From a checkpoint of a small mixture-of-experts model trained on Wikipedia.
Size: 12 layers, 22.4M parameters.
Experts: 16 experts in each of 12 layers, 1 pick a token.
Training: a variant of Adam for the experts, 557M tokens.
Below are experts of layer 9 (counted from 0) of a mixture-of-experts language model. Rows are named router (the router's row for the expert), gate (a neuron's input weights, with its number), up (a neuron's input weights, with its number) and show model dimensions 0-127. Each number is 500 + 50 x the weight over its row's rms, rounded and kept within 0 to 999. Numbers have three digits each.
After each expert's rows: "gets" lists some tokens that make up at least twice as much of what it gets as of all text. This comes from a sample of Wikipedia text that the model never trained on. Tokens count by the router's weight.

# expert 2
router:461412488530588506487442472500525547445555515469461426410494527468521553499463459448468452621528453550559523406606545580448490548439483473418504589486640544504540526510579520540516522548571557501505539469527456456531528441507460527521384607547510534443525473549462575536497515470502424539506492605526590518459447448497433430466462449483506553453392518560537483523480499510536528492448
gate1:480439495409572432506536575546463448525509416532609475523590577485460474515579560514577483504498491515434450427548444436527535536422409464457551582458464358507527529485471517530449498534570545533547536490448561563413509534532520472579410503466507578523516473491413516481512532471459557478473548576561578610544498446504453517547523492461495558463425469499493579474456489508502458519402
up1:407456510505571412422506567479541537486492396627535483519409508477540472595521516488483442466491415526393540445513498451504442466536503440479561570463540489460572499505595443494471634567490612448642539480471464536577565545431520525647496518530465534529556480469510535526574486525535480492486512508518471476479483461526491456490408551459472499486499465482472541456475478506474488567561
gate2:552465413404580507500555512487489566421535499468522463481523480603471413476463498457455448539468434570536487501550472518490512592453589422518454507495515449471524431491478481547419535519537501530498534390483609451508557562349549516518463567501536461534508512508502516446589493641511483538468480597588476516482615445521500473421619508596518526481488489475524489508513483502549547518501
up2:523572555489504544526419408492437431414596597470484553576486458517540532511473572520439475507530454513551414556504575497419509500495482544515412457520490546418475482536568497429460488476390515540557539488521563437544551415550507470483550443445462515509590507484640492419494475466507501527482425596417397533563496516483579494487427493554525552543476575478526551478540505458575487523483
gate3:484510524449505529538419521485559426482464463401594505550465571495528536492521469499468497489578451647520443459502469493520465489461517516315479556469475487442513405434504463479546509469603464555461622462532433470467550445393497545595525512528501415490487505496540459506417536418478511464527497540497527491512498463536506476416582513475571533515457432432598513433537559474494529564513
up3:504454562566470460494520494534605500378485470551489429554528542494445487548556452587471499543536459480436435560491460510521486513415492536541546540471429534512531549491367499506492449527440569455597483517522495526502486540578423447466582489374561511539560508524453483500474390623479532488561485482533483512516438633520460505528396529477496437413547515511568488471517468505612510527499
gets: " ", " (", "\n\n", " A", " M", " B"

# expert 13
router:385510543492552528550457443386486560569470448435526525454567473613471445553408512502453451574440471464614494435534510493535511515388441457458489473500540465531490541474626510570504510513491514541499508504439500496463520494505452427497562542544527484591469545527394446381568548482453546466494383519493520440522500511449484556544510429475418502533498595477560505596528486453498493515474
gate1:555542551526371482508494499531539371484525453536478584492501531578584509507451474443542601469541485437464539439483402619445578548513484499535436473555557497559518473365520617507570440495443535436447431470531538432462477466562462493573539484549482469506429393522499478535485467471561488523528477435421520512497514564497488506567477427409531520491524545546485486501517584558496472516538
up1:516470490522499407542495483483530500435483499576480613500527520498547549480457509463568523470454483589449558507511455697513521543503504445584552467509529535518474530420438551512555415480453542450499462428566531493443427469528422460631516544544513421552493385493474563558506450524534424557528454461473464482434437537481462420499540430389500550415514506572503504527483505534504488535546
gate2:492460593581475544525464480475519607521510507506599499526540517442514450510511525465443557559524467530459473469486534499536433524479432483454507470481525589522519613580521513534478557496501531501480636474394564405467427439520436457568464542490544492572587519499506529471596497526499501490575471455559516458480432559457389508638473451443473558534481482408557524567545561569552493477555
up2:518566486497497520500449412568504431547430557465545468544490457565500504451468452560560379534482485502459441664511492474486527463571531509470504431523533519423479375484470479440535502487460456483526495520446536478520567477516528626457624536548505540526447489566532516491432580454523477459410453486452599574570490426506549506483515527499510465566500472476451452437548487385400481499465
gate3:528508528391624508440519483517465473537480500454522488522479551515441484503471562529478409482423568476510509588522489477497547477451485524533531496460464402470550446466494485529502576447475443504525471575447533608478640605422541505495396500435486486538537403506532607494502423498517540429487456574566486478540512454521542380512572451508474496512471347526503427516430503536502540528526
up3:484485519610384497537512533517509498460483486544495515513520469473537481496542446475546600504557437496513493426473534481524448525533504432485451518568556603542492585513537508472482409549480562515474540431560484433507324406554468534524609486567550514448502579461497402508493568461458461525498529447424499486503498522469475645484455531487495505488516652489468583489552419474485445484481
gets: " ", ",", " W", " F", " New", " D"

# expert 9
router:545508457475480555457527528538584585493525459464474441454527493496462571463406566510540469427406524487483403518484499567486470541575508575481571461542416517548418466529610513417507556460531505549445452487479472512508498446474475512440400370560548443509484503504460567529525521520535478522374459489454533568448445515395461512477516431496521589391508435487480577418528494548490426484544
gate0:461483559427556523489484582532539547566468401605470473537480464493466356540466457511440446417587492455483516528586457531513489568524566513501523496601424557391444522468492488514530460531469492524424491477517506404535475512550540427526555473549495448531398457420463546455505552542484584546532488477431532481471584505506540528440485451569514536501424466547493515514479410561431432560591
up0:463525558521487507539505462549498474532526439503531456586548501495538452500515461526636539567418438543623500596477448631581570520503564425476439603499464590529500540453490501520541443539426498492502545445451556435520516542573499397454520506462617561443516563481513471419545526437592518545439470500481531552522467542542457490462517482564474542506543471452456436453516466550459506451423
gate1:511493492522428565509510544544553531434517511506530491434440479545534492421458543454514417586462585504485464460493567609471445456557527405517501544533418533506589527513548448425531517421480593458511465553505487498539460517494511420449442498520497447524512556497312492503477559449517525481402410509445424468450430462499492545496508472533538563419509499554538627487508544529486408574459
up1:491534500435528535563479478436534625516477510428456523540534509605512453479460581474459517554480479598549429457544534533396488507467460434500489533455532605522468543440461364502466441442565563501450507494463558514473466554392514512480484471492487488512611487463422542432521613502495570510496453526578529513559448548510464547410564476473480507480573478416552495531512410513528506618481
gate2:595474487513541547453459504411463543519470513455484448528475489546495550514422593525513437419548624510462452454503545556453548450489425518488467459482459503480442546489532512499482472389492415536432441528437487507438416450501619478459516479507504479527482537563476533427549525402442531533489392475403487512462484412434415541548414516481480535434527454449421555492472487455498409397556
up2:494532565543497403488453472492495483594547424538483499545490580425493519540499475432487458492485489546497463507393527458565389503545471561457556434563496497535536526453489564511493415489521527458543516458574485495420519462452540491455434561492547470386471585528413571503415474600505459416562442519489462467444438477550608580534484434489530524596513556537450562486563538481572557535426
gets: " the", " a", " The", " was", " his", "The"

# expert 5
router:544559506561553481536448485528484512503438586504467522451456479483508512561563561460543437381498527505473597541507424466466524590469513597462433464555437515508555391484426529476565529444463515468487480548513592489447463484505466398459512495514538524479487560595597491502551534464582487524554570423451518527517571585394503609480512467450498559448463448456509525514425486440483390564471
gate1:470528522503441521507525433510545539529536439444538491473448444529435529505575528473490540428466511421453591560502498503445538507464577503576565541515478424601544509472486432558582501574449535496592457522482500463451469500523415522473500373576544527475493490482514458492475463554448515480420407554405445604500519550488422532573466513534515432548471433572391422429500538475560556567426
up1:385483494529490543448488490479616451407539511505550410488476506520521550507459368533373537500495511478496459432532492477549538450406501457578517570592499481605438529509531535582499453455539458571526546534513528551506491569537464521419449469575542519506483500410575441441525535446468508480490441549370394558439470524538505487415465508490475553575508554500503461526501482541534423512467
gate2:397517446528595448505539486439499510454554504582473513562561484455435515511500472531560496414538528561479556442507559537493498512392523391492573513601445474530484483569526493519487539482500573508511501511545496444448577453488512449422471404528547496466534510421490552617506455630503501486572505503381521421400442561539484508470490451538502523459499475448559443509498493631512544412501
up2:483531514569533485462519526502512419504478502461499477464505476529451473588499509563428491498488350509545500445518375498482605503469483527519547499523533444499508482469516493517388486526465623514593428485495422486585470517406456517491495528451572518472504489635604480510567560419579529470532512519626599417529504563467502521496432566451484521514505592444501435507575480480461480522539
gate3:549470514480494463519573540502488522455472493441475484471596520508635504464493603450472474416523527502489527535453467442610414502461506610468431459490544443476495514525446407489523516463558472590517545486513530464632479417436514430517525597473512549603558469479445499537442554494538530508545537497539578560475591448449534457544448501413505502525425634451481547563509503495501551519557
up3:488478472404591500502456495475444445424472554442509455494516496434625489508491476354526490516555550571463493532531568522561480523500516473510490552477437500409489518523459556486516567381448481618492535418469557571505497506454457463551489590509537551511573496485493528619458517650508510518514495459478615502513488503520471452461461426416512453449498518470604477541525502517480419519576
gets: " |", ":", "ed", " as", "ing", "."

# expert 8
router:466553476461406441502433600499483547498443471527508414493614485599491519561477440467470544473440585507458552489443545394542530433399406499537561543556491581488522559499477546518447451470588515483472428416467498495501485523570460540482571537563548481512501520376538521550444485511485599466491450472465462431410476457557470476534563565444516439467501491521483465548499617517503547544547
gate1:452534544529462528474479492444463578594582463452501525507517540552514464588416477469541578414546456514582441473487516477476508499451513509543521466513499455407386524425493518538504418524443413586605477503461425529458428522415459473519594451549458502522527561534453390539530521413454538569469505512508590542469520447450525497553497446467434442489455517524613488465392438549466489519471
up1:507548511406433492514477560527472393492416529513481547521553488543562502421499564613502473442448584471508451589506363530511487554572496451528486495495452482507455592522536517434553501480518468526523431363462540404512557508565465509451530593448425470425387485447538575530503514496522513518602491443467500521531531481505464465461553518513567495510560523507473449538609612500456519515479
gate2:558546412496489558529505533471443475519453484587455435530487556529448412446518492542560392471525592510567578452480497575550429410425496523491542522611503494465456492556588464555501528477430469507465476431491524432519525551593411500503490509605482584457435548450579573558484430413478513466428480469419547550478464488537471462442471465570466584494490469506549502445478483560482467471582
up2:583554430519500527531511581467459463510449460581434450540503555539437401462524484548536413493530614521548573478504463577542428389463490530463560532573484538476486527520590459537502530495450469485430443417461575426538548499604474506480484516603504514462458531508578585572481432378459510439475519486400506494457481497527493470466479428624497511484485463534545508465531515558475486459570
gate3:489434498540491523457461595468500480433441534513511451546609471430509470525594450453542621535502440518524521456478458479519530502434577441475479511555572459473501553578591557491567481518546502517455438426511605543528560406525511456574501473423503449423542406543587463491578418424487444460555502467464490490526501487482520466577473456491493547514430473504432389441482521499533475508629
up3:531522507486507484571565400560506499554537518456469566433404504612491523521447539548424389434508543521501556533532576500478497452503431519508462501492439539516467418445436456542426482500490479553509575538508364491451422605475505533415489527598415581526476573444428515511491587576505556557385508519571513523525462511499496519458515468504488446478522506488524591556501489468486549446406
gets: " d", " t", "l", " c", " m", " C"

# expert 0
router:563425517456574587495451530539398447546458555481488434548464452444464514476421461417463436515578558477467561409475424590482511492508481585490472453556558409501497558572591501431519520572556516469459572401537461549581434452523500429485585548532582523492454498509526457545542472511513421470576505472538497540520405605558443567510499549443499572497482493501483513435504513511553504535461
gate0:514498510526532578477468555498477432486506470563546483532470460483416462551472473467555545507557517471515545458467406510461421569377445586500466427476402489521489458526574497543461439387468520491492544493431505456469474425595517491477490478384585430501463461500619590437551538470582525478457568510538461488516499606507458511446411496507505486432510538519575572422504517514538448505613
up0:481465546485455532580465612543587513452528489419471616545500558446499390539495437468520444535466499487493573505465476446499468395457502642553470541469477514493424450549558486538478504493461468542469590540352498500489457401468461628555542459473563475495569433506565414496510529479506498453463562559458504423493474520495538464416450509527489445492542548496565487458408486492519500493528
gate1:447569483467549472446455537538462588502484506449482480471524565512467502414492536509493426620499562525469423494423559427421568487488615476590441511554423474476435540555448465482517476463428486501581524458483510503431480457481527598534442562453561451488541444426600525545393514596492478479491490515413606453454489472426498425438543509462446433421499446539532515506502461491530472540546
up1:519548512433550544409454551575401566451456542477531489497511537494455489432499566469500448544478553505472443475492531429464616488497593488507461514556509479476434536605452447452540503484431450473538575444520601474462455506432561607481455548448544439477580484442640476510438456556424487455511509495456595454472487521406449519459508528469494493425495423596552555477526448517535440511524
gate2:473578490439559444520520499523563469520478391491475572559574522504478464505461613559519567503465552545444442524394503581531466483482528508643488434593360476473388527546490377533431523453472577461518505427505585534430508485460489548523519420586462497548570453555465492528533475472578597522528484522550551423520508518510474483511492533514502507461503456449530563547476445519461504484483
up2:519499529482509487525521521553564485538470411447433579575577526472489498542435593511532545448505511526440425469448454545560460491511491497574442417543399513515435516497488381524438498470416579444445504414586568556499535508475496528541553387603443541539569454531448472530606475497592626527564523518589504449513497575543500490522483560489509517539513476439488485553484418533515539503461
gets: ",", ".", "s", "),", "es", "ers"

# expert 7
router:443514502458431474432501459486497488557562490522417571530434511476585452490402419578429512468518497569517511488487473471584475440550541428506512498583503440490565422552443419525405577501443541382529515528419501451416446538496445462558533465492530529534464445586443560509502459437539568415461577499400469522454508470560624493418486461523503531490467494436482572488492536531491522512571
gate1:561470576337558507487489464422492460446533478558436570505398450461515572452427570607485461517506447514452541514479494445550459471608480471623485531495482523464478610450498501435514471507506516451480509479472475418483545578514548414510543474494559509449387489535415553531572422521487458524471513470562452505467557511598510560473500480538517465519527433501575593530545515518524562512565
up1:441486528418445541549533442547497554550449538453528509563534517438521462494512512479486523573520521481500522383614486533550371578533526495494384528539522455555488495474456507480550636448501476483475425504491664531544542503488508459506574518485530446422477482459536471532473574480470437537546453462465534590469555447489497417521490548508452511515461499421401535437561481575453522565596
gate2:407477531433559499529485597430572476423479524462548448539528581508591410498430494509582648604502526505538482503533455558499535434480495527397454562472449474462533588562505475511532503588466535527447482454474565378436440537555462464455524505527468511542533472455448506503534468450481527530611427534536514419519572436461511480612485446563520519474471460431464513500551503461490491479459
up2:585510409518455494506528412509415581557501438565447566471521485495438579536571510497446362413503502471457523491460530492490488569468497477584541425522528548506410428465574583480471489439544446479530503528486438608548592501441545521492514558490515458462487579513563432515453538556492482488415592460467488583533435561551492512405545495475465456505522547617522473554477496546485541535564
gate3:471580472531509479580491558446510529454488586583575473421546579564480437515605532580483526452444507509400475482479481587552559457449511482512485506521529520551532460538445496555490530504546488442546498434515506504397481516544480578499493499418485454594572528473513427510423555488432501563478531505533552409533484587478512396401521551557416456536536441416431610494465504581456481510473
up3:492591528496537433527483531464481499474476524634568487462521570522480471496546563584490538442426519531395467523487497553540530444483508449556504494508507538559560472542459464533484517486525487424590525420508487498383465524536431560490538506423489448603608560501494430554413534519481513520494542510531563426509510583466517437430519601507429447479554411402444645491489537548471506519479
gets: "ar", "ed", "f", "it", "ing", "ic"

# expert 15
router:528515554475529565519459478505520500546553484531514561442435587508471560492570582576560530465580443492498578583513568516399415473540555585450443465446556526545535488490460550510508556529450563506498551404427439510480489534389491505606478472512416516486547547578407560523531448470413393544471431477566472553514523521553495563476600479442527486479454439455482513551509525503549407489480
gate0:464494498437582564489455533542451495532515634542515501504501467425536456527500638650520430480472530539442523579499508492475426530475536486452517548479473529489446498516577481528486495433516504446545433378542563572427489544494520549474492412583503460566494489487450562446427494498524423527458382439539534527588482518502480506527599537564526525537501446524431525559446379496544480493525
up0:364520564505421479545528454507474447537508512445460552473547509425433496577512494578565606518492511525554547455420438520479495481459390499515481467512441502520423597559526556482535511531432449486572527529518443430482529472445443512448518538521527543494483555562596462518638548495526582366502523573492429489545538546493377524559464557496453483532505568481514472413469510476486549541531
gate1:529492473469444532513420615478517471497479451529555508528559533513519449506481480410526565410534509463606535461465507525440438473550656555443439497519588487484473462496508486474457530506515484409443490488499448541461435491508420575505530395498455512536459428508549513423442467434423524423466433459523523476462511509512459532514516569483599532517477399465530526443435450648515430456583
up1:451493455420498439466440584420585504426507385490521608460469487531432499438527414506457490474495464614439578516550523464530458582494576410540433480497430487526616527498556414483466537554470499449438408504411492522481502563495491526440523433520512441477556468466508537481493456495476471484518499588385464488440504482539528466478560491524464453462418482501578624528484454537531478530440
gate2:476547486512540445558506534515463520503556484505447506381501496477598366433525496592447545495456423511495505473540523434513440381509514535533556481523488517438394510456384476525487460481529532462534539523448605432489495512425488436582448573504450487495589526476496496542467517488491466511503476426504523450418493605473479498453517436391489415563424471351494564469504504506447522474544
up2:500479511473432492430491493494546475489440467483555534612509547555440554598454425415532478478544593512528516543433471517514557609481479463454508514499484418544570498542623523483506489539483415535427421460562444547516544482583467572396560429512517520514428471529508522482517492463536559502508478585471488521567496437509525486511487521595538532458570533667568422540447467509574483550464
gets: "a", "i", "o", "ia", "e", "en"

# expert 11
router:430537501556490480536544434539467488510492542441409530477466418460435523440588477447539502409581509481463464492455552456539425528529512435533386484548492424514553473455458453563541477489497451595562549551434408523522493554503534544516464518483573496510467471490435480476478521544478508527468580507535549552581500429454574410531484535494392496584463466401437475522544568626522597419496
gate1:410537584457553509460466563488551491432465552500571458382451481582489388506550527428467482517582442492439476433401457458521519531464422424566432498494517521492581456492523463455484505492510511377412436457563515560523527470554577529491557406547502399497483399431521446526545518462530526602479545517481594540482502609480534487501494512462489460453433476473496554494496520479523519554555
up1:556456445483433470511536415534430498531522488482378567630536498453497584514465508564512449459446563514569499559556524525500511439541594647395505448501466540537447565509504508499493476502457468568540616482452480497488443531421461434551503551459458608457520598592474494525475469501499490414581460500541392480518490388545515547458508499515514492576525483494531514559480514526443484490472
gate2:470448506529485531467429414508477540512479515472524517431538450495480543511533520460508377516509601551414554433447465508458556476557539495522483478388421562523469484397453568522476424495481432485541401477375390467532528514513481567554536423515537461589493435506525500560519482513541454564460581547566476517469493539464583476441509443397398579510540481454455520508510489512567573572490
up2:480509484481531548507440516563438526535431503455532529442502556509512397560487477531522487549515568463458477406446494547513612542439547507395461463546474434503514513482524593570450462538548429516497476549472461371437544459528453518470504463511528493539520497471661477455441573473507609630489550485494488487432539464413524472487500516425348488507562492578503486559471487528551532518456
gate3:507511593543461578564553516520534513522614551491472479457504463442494388529498533443478462557471583571520503490460531551496518442478538493524425576511410517466471488457461461552538460493587471517461536518544519551476520494533548565568474585516585477532522493496434472522458493459505435586572520427580405440483481478463550415601505478487364413569561514452470555469507517619471533505592
up3:529449452471517460459486503535512510536355400491470500551544518523451508467562435528503571413571509496492496461544553422529473539497425451548530493503585414520564526437442557458543559466528492434480520500515437455551439570541453450489469391474439470549459537469539506547487482569473540435410511538396552599499496541533476521459493543509635525426408502581475506514484450403562494517419
gets: "–", " and", ")", "er", "6", " He"

# expert 12
router:468410448451538423532537468560527451481446537578498509496484512487477473484529500481462576576477432430480489587584496501519526386487531516554393560385447576493432444494581519520570544492576528556521539578473481418474563445515532470458525527527477426477536621537534516518508564534576476512527527538499531455519447554559432489532514414614530407438537436523506500494524390491472492586500
gate0:506485471485481559556486546512478448511491613499555613477512513466457523542502514470527453416492429494472484470464412473399537504469556458513430486601455407434494453518537557536498426585481417461545424556529553455465584478553469440529604405569503487525489458355540446461494534505467449590466549496484536610592464511506535427537422436472506450506467509469449481546535419489488498511512
up0:502482506474521522461526502509457478459462471524570589450525553453401555517559517446505474478507417567497438512472474536393518394426611550531469503533421417435479429533532530537511508526522519449528414536577506470475523499517460449528562438581468491608546390400525539448519467532450449562449501513508543567609453571506539390482466449410511422492565503509514455506508434548457527532444
gate1:553492553543476501465500397550466571529408433514578464485512436569451444432558540524480509477497520497541477438539498506538555524448513502469461503384531509566458532522424504482504486463577526543472480533596524451499428522468553463582498477521540517565506569473515504489612525525365510440557534483566508452422488584569545500511531401535523476546620500511645535432431482517417526452554
up1:522375504458468505557584468498544564578502472536527490469532373462481449514505585487517457473489519467407475355520471521494441459509505535525452426486450352398569520458488517575551500472509473551454480554533477517466583564568438548482516424506574532488554504534470542513532532509592528467525480482520534485501567534556570546458432477496444479456531563502433536532422415515500494391587
gate2:472521534448492436477499496527500490499471493524545443434483505406504480496560521529538506468543478515419494469527456517452557550487523531495504581418433483494535489515520436519561528614531514519542497483499534414453516466558571439570457487585463466449484545451435554521647498516511553478587438481539571501531389600557446487573580408486521482517545467604560600418389487554481416576508
up2:534453433494472490561520566407411433603449497500467550560545525503536577465457479463440484440500481521612538503511470409551426461508475466499518456526472635497493548483527619441532503426475482489496542560436542509535518492511499577487535631471445534527480521525549462470463461477538410485447482463480510419498520382502533563447474544532550481488465479437419389579602579481500529496466
gets: " R", " r", "r", " S", " L", " B"

# expert 14
router:586539492437497539524523496543465514494440544476518519510426537532477440622432601591505492495419488547513479555580472564492593544555438442527533441518482457532470571471505538456545514433449522512439472583479602583560445519450518448465518414487538463505511434554495488490500586493458485452516528519545598514528466457329472509487583594460585570502454470511480510436526583455526457480502
gate0:439502410511432511443516439558433487525428548439446402503592534432509565494523482420524559493510494582481470382453530540450424486528581569497530500517558450550421450479519505527531520495582362571528438497533510548498496557536503538473457561444480593552434435520610408641532501505538472464514501509516487490467519589461534478485502457430425471545496473489448507466519456551512527562461
up0:556488576501576496557496544402544526448576434517583635514409472521496406499482539577460478493471502408541523599507456495514526510463398442474476544467428518459573549503510493471507478499423658430482534489471483448498483459450530476520564468541522426443562575481386597384459504524461525538521502497480498501516444436562468497490505522594554496419497502492559486557478547466496465471513
gate1:411450558547408531582517443463471476508523564445473539534537505445508469517522551545463430519440469549435431530402583498425519524498552428523447429541470494507480509584457410569484548516533454464467467450534544505340536517463521558451439584532471577408501498517465477509554473515541528530513519420591475525518552464525438523526513414545453485526513460559655536567495536563524536451461
up1:546486519494582502398533492510518489523446447490493452417457565519527495490508462431523561435588544510530534483636433525527486461504473513442514582443490467423579499370530623476536461487460571510548520516373378523585451557532460483558517475454505474564505471420504529502512497483502481502478522571393596479448510556499550479439481488481485439517513508472365487446525420525523488518436
gate2:457390485485534529487505536454438460468465451469512578607561472550420498531455517528443554504488432509428456502541504539570542503469450428476503427479402451438566400473474442529526493593544571546468468397444553462480553446507550464526445423475525494540513605535571456543529460517458433498497521431577588559536504475540479414464422487535530481469410438446430467513528466585524446437459
up2:542621439551467456540458489487487534470533538529471451408453566518593477512574455500624465515509518493574490486458464462475430507520502545557489530501572552615481543504476578428406515456386473517563536601547501501528471526530455461440590529454474401478463475457404565516414525541502645534519478561425462433500516529496522534547590536532510514546552546532523560499454514445528495509496
gets: " in", " of", " to", " at", " with", " for"

# expert 3
router:518447545545491551479466497554423483623432508507444487460595475524450434579567458551535432576573506444553428450510451489527471556527454545493610508600554443532511487545526483491529454451512484420420497491497445451546407536522534460465415437390448530576522566576607486493555462473483537468524503502551446570506434499503441497492557595460535556470549558407524546541492512521528444472541
gate1:454453517388478502481455530455430481584559376432454539397577495449477563443512556594442586475425524419490484479530486556412385549535571518535439493542547566556499525581472462468536499536538503527569507540558462504490573488516618510559371520426479455538503555421537518479483505414449429445565463501549492444441456463535533493469488521475510535517479500479511446480564490553530488528493
up1:559505424538556514505553443496521516439479532509605428582446550506496483543431433392538446537563500555563509478513559510559605416482440443420542531424457427479498496430474497535453486425449415545458519452471513589532429551453399544434558517551477570513496424528438481476481474638499583548431476469529450562500503556505534518517524497440526460536490553533513530432409455485507451489462
gate2:506508587547574554450511505402401549516536549416474486499460533419443553415524564593496511386502493550547482460542468529448493508525555518587530483425457409460509487464543559511590494542402476526521529495510554520485544483489591564504433499435490431443489475512534573459556606521472464571419437578476592488512466445472479591532444525474420484556499473518456477529573448456480439565516
up2:462482418402464492510519494559582502490491438538522472511571420576565450528443417366504523630481518505417564564467582543539530431468487477430426535583493582553442508569509515550405554455536471503445509501472484421475492470575448434513567519535535569528514468483463498504417408491542453479530525520500462496443554548513542385506589466509520456495479508522518571437439530512499546424468
gate3:457473448534500596410550505458564467502548542602501482524471422551473545523544539552461507523464480437515447473441567495448583499515430513478458479563440530413534506550559485532408483531587439461388437459466553453557522503560427431559474473510428530480465395444556534431520510524604501524530460512448617541507496520383542512495482433501471461430497512481441440513466535396455491496580
up3:491436507531484605438525489492569486535494554634482467566463423528495487528551490543468495561459446479501437474462549492411537479500396502480530475540472571384555522543569422535394481527548458479403482545461545519579504543575477518574410489472409533478482461452608492435528460548582491445505432532515549560536434533434529450493490458477444476404568499444427455503483522441505551539542
gets: "1", "2", "9", "8", "7", "5"

# expert 4
router:508500477507541513579464494438493490520532519494521499479585490517454515493484488595500500426419560494448451469485475511462464540436645445496507518560532553402453469537432482501435503476587476578587434506607448548523544506457480548514569518438411488462462478430499531558507499494526530572434544500561483562522503430394543422522392459452416507565475595520490445409482419415479445427519
gate1:500549429286551505557445533471595557511435501547476437545523492553556495544505490546447573477479567536549500517588583516482515532438560445560532580568517440520460500539531468525503524557439557489582405551488515519487404530490496534457574590438467460454482493418425489463537488465477553557530433537431497483487443495535434519551482577551513556412566509518490439543483456513451474488520
up1:574514486470599564515511457508497523557519485553572580470435538544452465543448481489414503505497542469546488506562516491483453444533491469529443544508499549530495603453599596488464570537408543499522600490502489540486449540573394466515511542437493418500552514558468607506472524478540572494476366405473537546536537549568478540566552607616506550433491471504610521556457521505491519506463
gate2:498449466524421551458462585498573585463537480522517483394548486531476565554573512499426519520470533457438508439599505529385522530468442518492533529584548462513420504578551397528551583493545494493425518505465504554478601435426493562556579553505493443598444521446370604446528470510465523508516513531487485467434500583493472521409496491496501514500498552525551519529506501530584487512614
up2:498432472514391536475453581499560561441537470528521473406546505505500536555566538486438532523448524452451507431603480536390505506461468506489527547580541449514414513614566412526550584519562494489412535486478510559467643445419499522575592549482480451589462496467402574440522475502471519522515524539486482464442481582485490520402485483502497491517493564500534542511511482500566481498619
gate3:522419495501561599472489525498525543514532495531526542637524606487533469499533417508465406418496459451461524486483510595531482499574488616525504589509407455455570530559499441516471532488536508506416435450511539487489620528433546537538519557424462463344543506546553445615527524459553389478461481471509539506435524509465564469528529482526533520536539406490480517476521565493487496535546
up3:562547513532382464494514505594490515467521455435507450414442381576462481521566561448533582615515526517538474463562523464441490473495500417422533469425561471569489481417527577515547527547440526495563567530473460481495377476558512491488477423568553512662485521487453485428477447547463573572518503490471473495533441526567405577465518498476472451432461534484533509538507488518530448480484
gets: "-", "\n", "|", " |", " ", "\n\n"